config = dict(
    experts_per_token=6,
    d_expert=32,
    activation='swiglu',
    init_std_router=0.0217,
    n_head=4,
    qk_norm=False,
    parallel_block=False,
    init='normal',
)
Below are experts of layer 4 (counted from 0) of a mixture-of-experts language model. Rows are named router (the router's row for the expert) and show model dimensions 0-127. Each number is 200 + 40 x the weight over its row's rms, rounded and kept within 0 to 999.
After each expert's rows: "gets" lists some tokens that make up at least twice as much of what it gets as of all text. This comes from a sample of Wikipedia text that the model never trained on. Tokens count by the router's weight.

# expert 22
router,209,210,259,195,153,171,200,233,151,227,173,149,239,139,174,259,274,224,190,257,242,236,186,113,262,212,174,162,130,176,169,219,267,228,141,270,226,181,186,248,286,163,194,227,168,201,218,172,244,123,235,231,215,190,206,248,275,212,165,203,216,193,222,170,168,263,256,241,180,253,176,250,270,242,243,234,208,235,175,228,182,175,254,283,230,178,228,166,246,209,231,155,245,141,228,172,224,201,155,161,244,164,244,215,225,208,189,170,172,168,157,210,195,166,232,241,124,188,130,235,244,157,234,231,161,137,169,209
gets: "| ", "- ", "(", ": ", ", ", "\n"

# expert 38
router,233,254,249,247,174,205,197,270,163,269,212,145,219,157,138,239,244,241,207,282,174,235,193,147,201,238,208,168,146,166,202,237,236,276,189,222,253,162,192,216,247,169,147,248,165,213,204,170,239,190,222,206,244,238,208,234,225,231,214,181,282,156,249,160,156,233,247,230,158,272,196,237,235,230,238,260,194,235,159,205,185,210,263,254,251,179,211,185,223,205,261,129,185,180,210,172,239,195,165,149,221,132,224,270,243,252,173,171,134,160,210,217,267,123,213,262,167,218,151,271,190,128,220,202,181,165,168,183
gets: "- ", "\n", "201", "200", ": ", "3"

# expert 43
router,190,236,229,192,149,208,154,235,130,226,186,131,274,160,151,282,264,235,305,244,322,235,195,182,254,241,157,194,160,180,147,229,211,211,167,217,219,149,209,232,236,156,203,220,144,182,275,158,240,198,242,247,247,243,248,245,222,195,210,211,202,153,246,197,166,222,233,196,160,259,258,231,233,252,213,250,214,199,193,203,157,170,216,253,230,142,196,157,196,225,301,162,256,154,192,160,231,213,128,193,208,194,216,234,228,275,161,143,184,206,166,158,209,156,213,214,191,219,194,218,234,177,226,231,152,164,173,180
gets: "the ", "\"", "The ", "a ", "K", "N"

# expert 10
router,147,251,227,209,179,150,190,227,179,205,151,193,199,156,196,236,316,255,199,203,238,229,179,155,255,228,227,175,169,211,153,213,229,160,150,183,238,159,144,272,230,174,196,270,213,162,239,148,220,191,235,250,280,228,234,232,227,234,192,189,234,198,252,198,169,206,240,250,156,248,204,244,221,254,231,243,242,250,183,228,215,178,220,260,207,152,227,192,237,268,169,192,243,157,204,190,237,188,147,73,220,165,209,214,214,230,171,195,147,221,169,160,204,186,247,232,136,230,152,222,240,182,217,278,151,127,96,176
gets: "and ", "-", "of ", "–", "s ", "ing "

# expert 47
router,211,217,237,204,186,174,174,227,147,240,202,185,250,109,175,285,284,219,203,248,234,223,176,151,234,262,177,162,135,202,164,257,221,210,155,250,290,149,165,234,263,181,187,216,162,188,217,149,190,169,220,234,204,224,228,274,278,208,194,185,210,194,229,149,167,287,261,227,189,219,163,251,216,247,242,245,221,202,181,204,152,205,266,255,228,165,252,168,251,231,204,161,267,176,202,149,201,181,164,156,247,187,238,231,229,214,161,160,115,182,145,206,213,175,225,218,159,196,154,261,235,146,228,245,129,174,148,185
gets: "| ", "(", "|", ": ", "- ", " "

# expert 30
router,136,205,190,156,197,202,158,222,107,268,212,159,226,177,143,193,214,238,269,225,231,215,179,164,212,263,166,166,120,177,168,210,196,241,142,244,259,147,195,235,268,214,217,240,216,167,206,188,240,218,222,228,221,171,240,264,201,226,193,178,302,152,273,169,178,276,243,220,170,245,153,215,200,246,230,227,212,230,135,183,209,208,228,225,260,162,223,200,250,220,192,115,230,177,186,155,256,169,163,160,243,133,206,234,240,227,189,187,124,213,161,209,208,87,189,222,196,220,146,201,273,165,208,228,180,188,141,155
gets: "1", "2", "3", "4", "0", "6"

# expert 13
router,177,240,214,172,145,128,158,231,150,259,156,156,242,170,164,221,177,232,221,270,218,238,150,110,212,230,172,164,175,150,181,271,214,244,165,220,260,140,186,237,238,159,154,227,196,189,220,172,241,194,258,227,245,226,241,238,229,228,226,204,236,169,230,144,152,237,251,232,146,242,198,247,224,236,227,243,205,227,153,216,167,210,238,213,197,167,239,178,292,218,211,133,249,158,232,177,241,199,141,138,248,143,239,238,244,228,168,183,131,197,172,187,229,121,214,241,190,215,137,237,221,137,230,246,151,124,205,172
gets: "201", "200", "202", "2", "6", "–"

# expert 44
router,195,251,232,180,159,178,171,232,159,234,174,188,237,163,149,212,233,259,230,233,236,250,166,148,229,235,149,166,172,165,204,243,224,207,151,227,269,146,157,253,239,156,178,231,191,176,227,128,232,177,247,263,249,227,234,262,261,213,216,220,230,159,235,161,170,236,240,249,146,240,227,249,218,252,232,244,234,222,179,232,160,162,266,257,241,149,249,193,239,236,212,169,241,178,238,179,233,227,149,177,236,151,237,244,251,232,154,153,147,221,148,202,263,164,251,250,175,224,155,236,260,152,234,258,117,174,157,164
gets: "in ", "-", "for ", "with ", "by ", "on "

# expert 11
router,190,245,204,200,185,139,138,246,142,186,180,194,252,163,175,263,225,224,208,256,268,203,193,152,240,249,186,154,212,155,190,239,227,250,151,219,238,156,177,283,237,178,192,213,165,174,250,193,231,218,273,249,237,205,239,219,248,249,228,218,252,113,237,150,175,285,251,210,131,257,227,252,233,239,228,244,217,196,174,225,171,220,254,274,202,168,274,129,234,255,194,153,251,191,206,189,218,197,161,162,253,211,214,251,273,205,150,159,190,161,138,181,229,171,206,230,161,191,160,244,216,158,241,255,172,177,152,177
gets: "| ", "the ", "The ", "- ", "|", "; "

# expert 9
router,202,242,287,196,150,130,144,234,144,192,123,104,241,98,200,230,186,225,256,250,212,234,149,129,204,251,176,188,206,157,186,231,217,213,171,239,208,186,159,218,217,162,161,197,162,200,250,179,247,134,224,221,225,272,222,191,228,265,128,198,195,88,245,171,198,255,268,246,190,210,201,236,213,233,249,240,202,246,216,174,197,213,236,210,227,171,201,200,235,229,255,201,233,153,240,215,179,170,176,92,228,201,205,235,220,247,184,145,176,197,159,158,213,182,237,261,192,176,169,238,257,193,269,236,181,193,165,182
gets: "the ", ", ", "and ", "in ", "The ", "a "

# expert 3
router,217,257,266,198,187,194,122,254,188,206,134,186,199,211,136,195,271,218,266,216,231,221,145,169,221,256,173,167,185,173,137,249,242,220,139,200,233,159,217,259,211,139,201,244,155,186,193,141,241,224,234,322,239,209,234,196,229,249,197,181,240,176,236,164,175,214,253,247,158,231,167,235,269,243,258,246,235,269,191,238,179,219,194,208,203,157,171,189,208,223,221,203,206,178,173,160,243,139,147,105,219,203,210,270,179,283,176,190,169,179,208,170,183,176,246,250,157,218,196,232,233,190,211,281,116,157,185,187
gets: "of ", "-", "–", "the ", "a ", "ed "

# expert 33
router,216,259,224,186,183,195,167,262,175,248,166,166,254,168,162,227,219,244,219,257,225,234,182,125,222,262,175,144,174,131,193,238,210,215,98,229,290,147,191,240,244,191,196,218,157,168,219,163,221,198,266,245,236,221,237,256,261,220,218,234,217,130,231,169,170,228,244,251,176,239,181,240,214,269,232,251,230,214,167,249,159,151,273,239,245,161,253,170,239,227,215,195,237,153,217,140,222,209,172,173,265,178,235,252,230,242,163,185,140,204,176,174,211,170,223,238,164,216,149,243,248,167,258,236,142,143,179,150
gets: " ", "| ", "|", "0 ", "1 ", ") "

# expert 42
router,217,206,282,157,128,113,165,219,175,207,161,145,211,113,176,209,192,284,211,307,226,241,167,147,228,246,136,163,215,139,173,202,231,223,195,217,214,160,195,234,223,164,168,230,168,225,210,183,236,118,215,240,219,237,205,236,201,265,158,196,204,146,259,207,185,246,245,244,189,208,200,235,237,269,234,221,271,254,182,224,155,187,217,222,264,168,208,167,281,216,249,166,231,133,224,177,199,218,206,144,268,200,212,210,257,230,184,149,186,246,173,98,189,190,242,234,183,194,168,235,240,199,267,234,178,192,176,172
gets: ", ", "and ", ". ", "was ", "(", "."

# expert 5
router,140,236,290,197,159,164,152,225,178,226,183,184,227,144,174,249,198,212,220,246,224,214,152,150,240,216,173,176,169,158,194,229,260,251,160,217,218,188,162,282,236,146,148,220,177,194,225,191,278,212,235,253,227,208,213,219,210,209,194,233,260,169,213,203,160,235,236,229,157,255,242,239,271,217,215,222,206,220,164,276,133,232,240,260,285,147,243,157,248,244,268,129,213,188,225,170,234,181,153,174,242,181,289,238,240,214,176,135,166,157,106,197,215,130,233,246,174,235,156,240,215,163,214,207,176,158,192,190
gets: "\n", "| ", "\n\n", "- ", ". ", "=="

# expert 0
router,168,238,189,200,195,181,202,221,181,208,174,202,195,176,157,265,206,332,244,229,215,235,110,138,206,238,163,143,195,181,200,232,221,251,148,227,254,138,150,231,247,186,194,241,210,151,220,148,215,202,239,242,265,192,260,218,204,233,219,186,291,216,233,185,157,236,246,254,132,259,208,249,217,234,232,195,239,258,168,198,177,153,248,250,270,164,251,190,238,219,196,188,250,168,255,157,191,206,171,157,237,154,232,239,208,251,137,166,142,229,173,187,197,172,209,229,143,195,90,244,218,172,213,237,174,141,167,181
gets: ".", "-", "'", "o ", "e ", "i "

# expert 20
router,206,247,210,179,139,139,176,237,170,205,140,140,243,125,172,208,215,181,249,216,258,235,190,198,206,221,172,188,158,165,145,242,221,220,180,222,241,181,157,270,239,155,168,238,167,171,236,182,209,173,225,228,230,242,229,238,222,207,151,208,223,139,204,142,178,212,280,215,175,221,192,239,252,234,267,293,280,210,184,280,168,205,229,198,279,143,189,162,301,235,214,181,230,175,214,152,197,165,169,134,217,186,239,282,210,227,160,116,165,246,178,195,307,182,242,235,170,196,178,218,206,176,208,227,133,181,181,176
gets: "of ", "in ", "to ", "for ", "and ", "by "

# expert 24
router,187,233,287,119,165,196,143,225,204,219,184,128,225,146,156,192,193,193,208,230,243,249,146,189,199,247,134,159,183,177,198,219,239,220,199,200,236,167,184,249,227,185,167,218,187,239,240,154,233,103,212,211,253,239,206,214,230,253,147,196,213,185,211,181,143,211,244,229,186,225,267,236,238,233,262,268,284,227,197,227,160,223,216,216,245,167,263,180,249,242,276,203,214,197,213,131,189,227,171,155,233,204,224,319,234,237,183,87,193,226,187,171,298,213,210,226,187,197,166,210,213,208,206,206,98,190,195,176
gets: "to ", "was ", "is ", "with ", "in ", "as "

# expert 12
router,170,211,213,189,142,164,204,240,201,252,172,161,212,192,199,288,259,213,297,265,250,219,166,164,220,256,181,171,143,174,177,235,208,202,175,206,229,179,167,264,236,119,176,203,190,99,231,169,221,188,219,216,220,228,243,235,276,266,249,212,244,199,224,187,164,230,237,217,175,225,215,236,251,226,241,251,227,195,156,197,185,124,234,211,265,190,234,124,243,265,241,131,229,140,214,178,177,216,208,162,214,141,217,205,238,246,133,186,194,158,169,182,213,89,206,224,167,199,183,233,244,139,227,255,196,152,170,142
gets: "S", "M", "B", "L", "H", "T"

# expert 7
router,154,228,226,175,214,140,196,219,128,303,193,168,237,190,154,275,175,202,199,232,233,225,178,197,204,213,186,137,138,180,194,239,239,258,173,225,262,173,160,263,246,168,158,227,114,166,249,147,235,207,222,229,228,213,221,222,219,228,203,264,207,174,238,151,138,287,217,257,169,223,193,232,232,222,208,221,186,244,145,257,177,239,235,226,241,146,205,197,276,251,194,174,208,210,233,173,225,230,180,198,299,189,266,224,253,220,180,166,115,176,136,218,248,153,226,245,158,207,145,247,207,179,231,214,155,146,142,177
gets: "\n", "it", "end", "ag", "ent", "li"

# expert 8
router,198,287,212,157,190,167,180,245,184,250,136,206,263,151,183,230,215,214,254,218,212,270,165,130,204,214,202,166,184,136,180,225,259,254,155,260,250,170,159,286,227,122,213,190,150,136,222,176,228,192,231,242,226,212,256,228,226,236,214,240,232,206,239,170,191,295,253,248,166,234,194,270,201,232,240,215,278,215,174,228,177,138,246,209,214,197,187,201,308,216,190,184,239,174,222,143,180,157,170,162,271,171,218,213,218,250,170,152,156,226,129,175,242,160,198,230,164,203,146,222,215,151,222,249,180,165,170,164
gets: "in ", "of ", " ", "In ", "o ", "–"

# expert 41
router,205,264,236,165,150,136,171,254,180,254,156,158,224,144,179,247,224,282,245,239,251,274,148,125,224,263,165,151,207,131,209,251,222,231,144,224,266,167,202,218,245,163,200,233,200,201,211,167,202,194,242,287,241,250,224,244,249,215,176,229,239,162,242,153,151,246,223,243,178,246,187,245,237,260,220,209,251,215,166,226,151,153,242,229,229,188,227,186,252,223,221,165,248,154,234,163,226,234,153,191,261,159,238,228,231,228,173,175,166,180,152,188,204,186,232,264,193,197,140,252,223,155,263,231,177,146,165,150
gets: ", ", ".", ") ", ")", ",", "|"

# expert 35
router,210,233,221,219,171,173,190,241,148,165,168,186,260,169,187,262,250,235,155,253,266,205,208,144,263,256,159,143,199,139,197,233,209,232,143,224,268,175,192,289,250,195,219,193,158,188,236,194,236,213,268,252,192,176,229,239,276,226,238,213,223,106,241,160,161,269,279,215,162,255,176,246,220,235,221,236,218,189,175,203,179,189,246,313,198,190,260,151,239,230,188,158,241,203,210,180,208,164,166,173,234,231,210,231,282,180,155,172,171,145,144,199,199,169,227,218,155,195,153,244,205,145,231,247,149,160,166,214
gets: "| ", "(", "- ", "; ", ": ", "|"

# expert 32
router,175,220,295,193,124,131,173,219,198,222,135,182,220,145,184,243,211,196,224,258,211,217,157,160,232,217,187,188,188,184,196,234,228,233,152,235,222,154,107,227,236,133,165,213,160,188,257,201,224,186,211,238,218,213,228,208,203,207,239,254,246,157,268,198,179,238,217,219,174,217,235,233,279,218,216,204,230,218,175,313,110,241,204,216,287,119,284,164,227,225,260,155,208,154,228,154,244,181,180,199,245,195,296,226,222,204,185,172,157,195,118,170,223,140,235,247,186,226,161,232,222,170,222,209,168,148,186,173
gets: "\n", "\n\n", ". ", "- ", "==", "."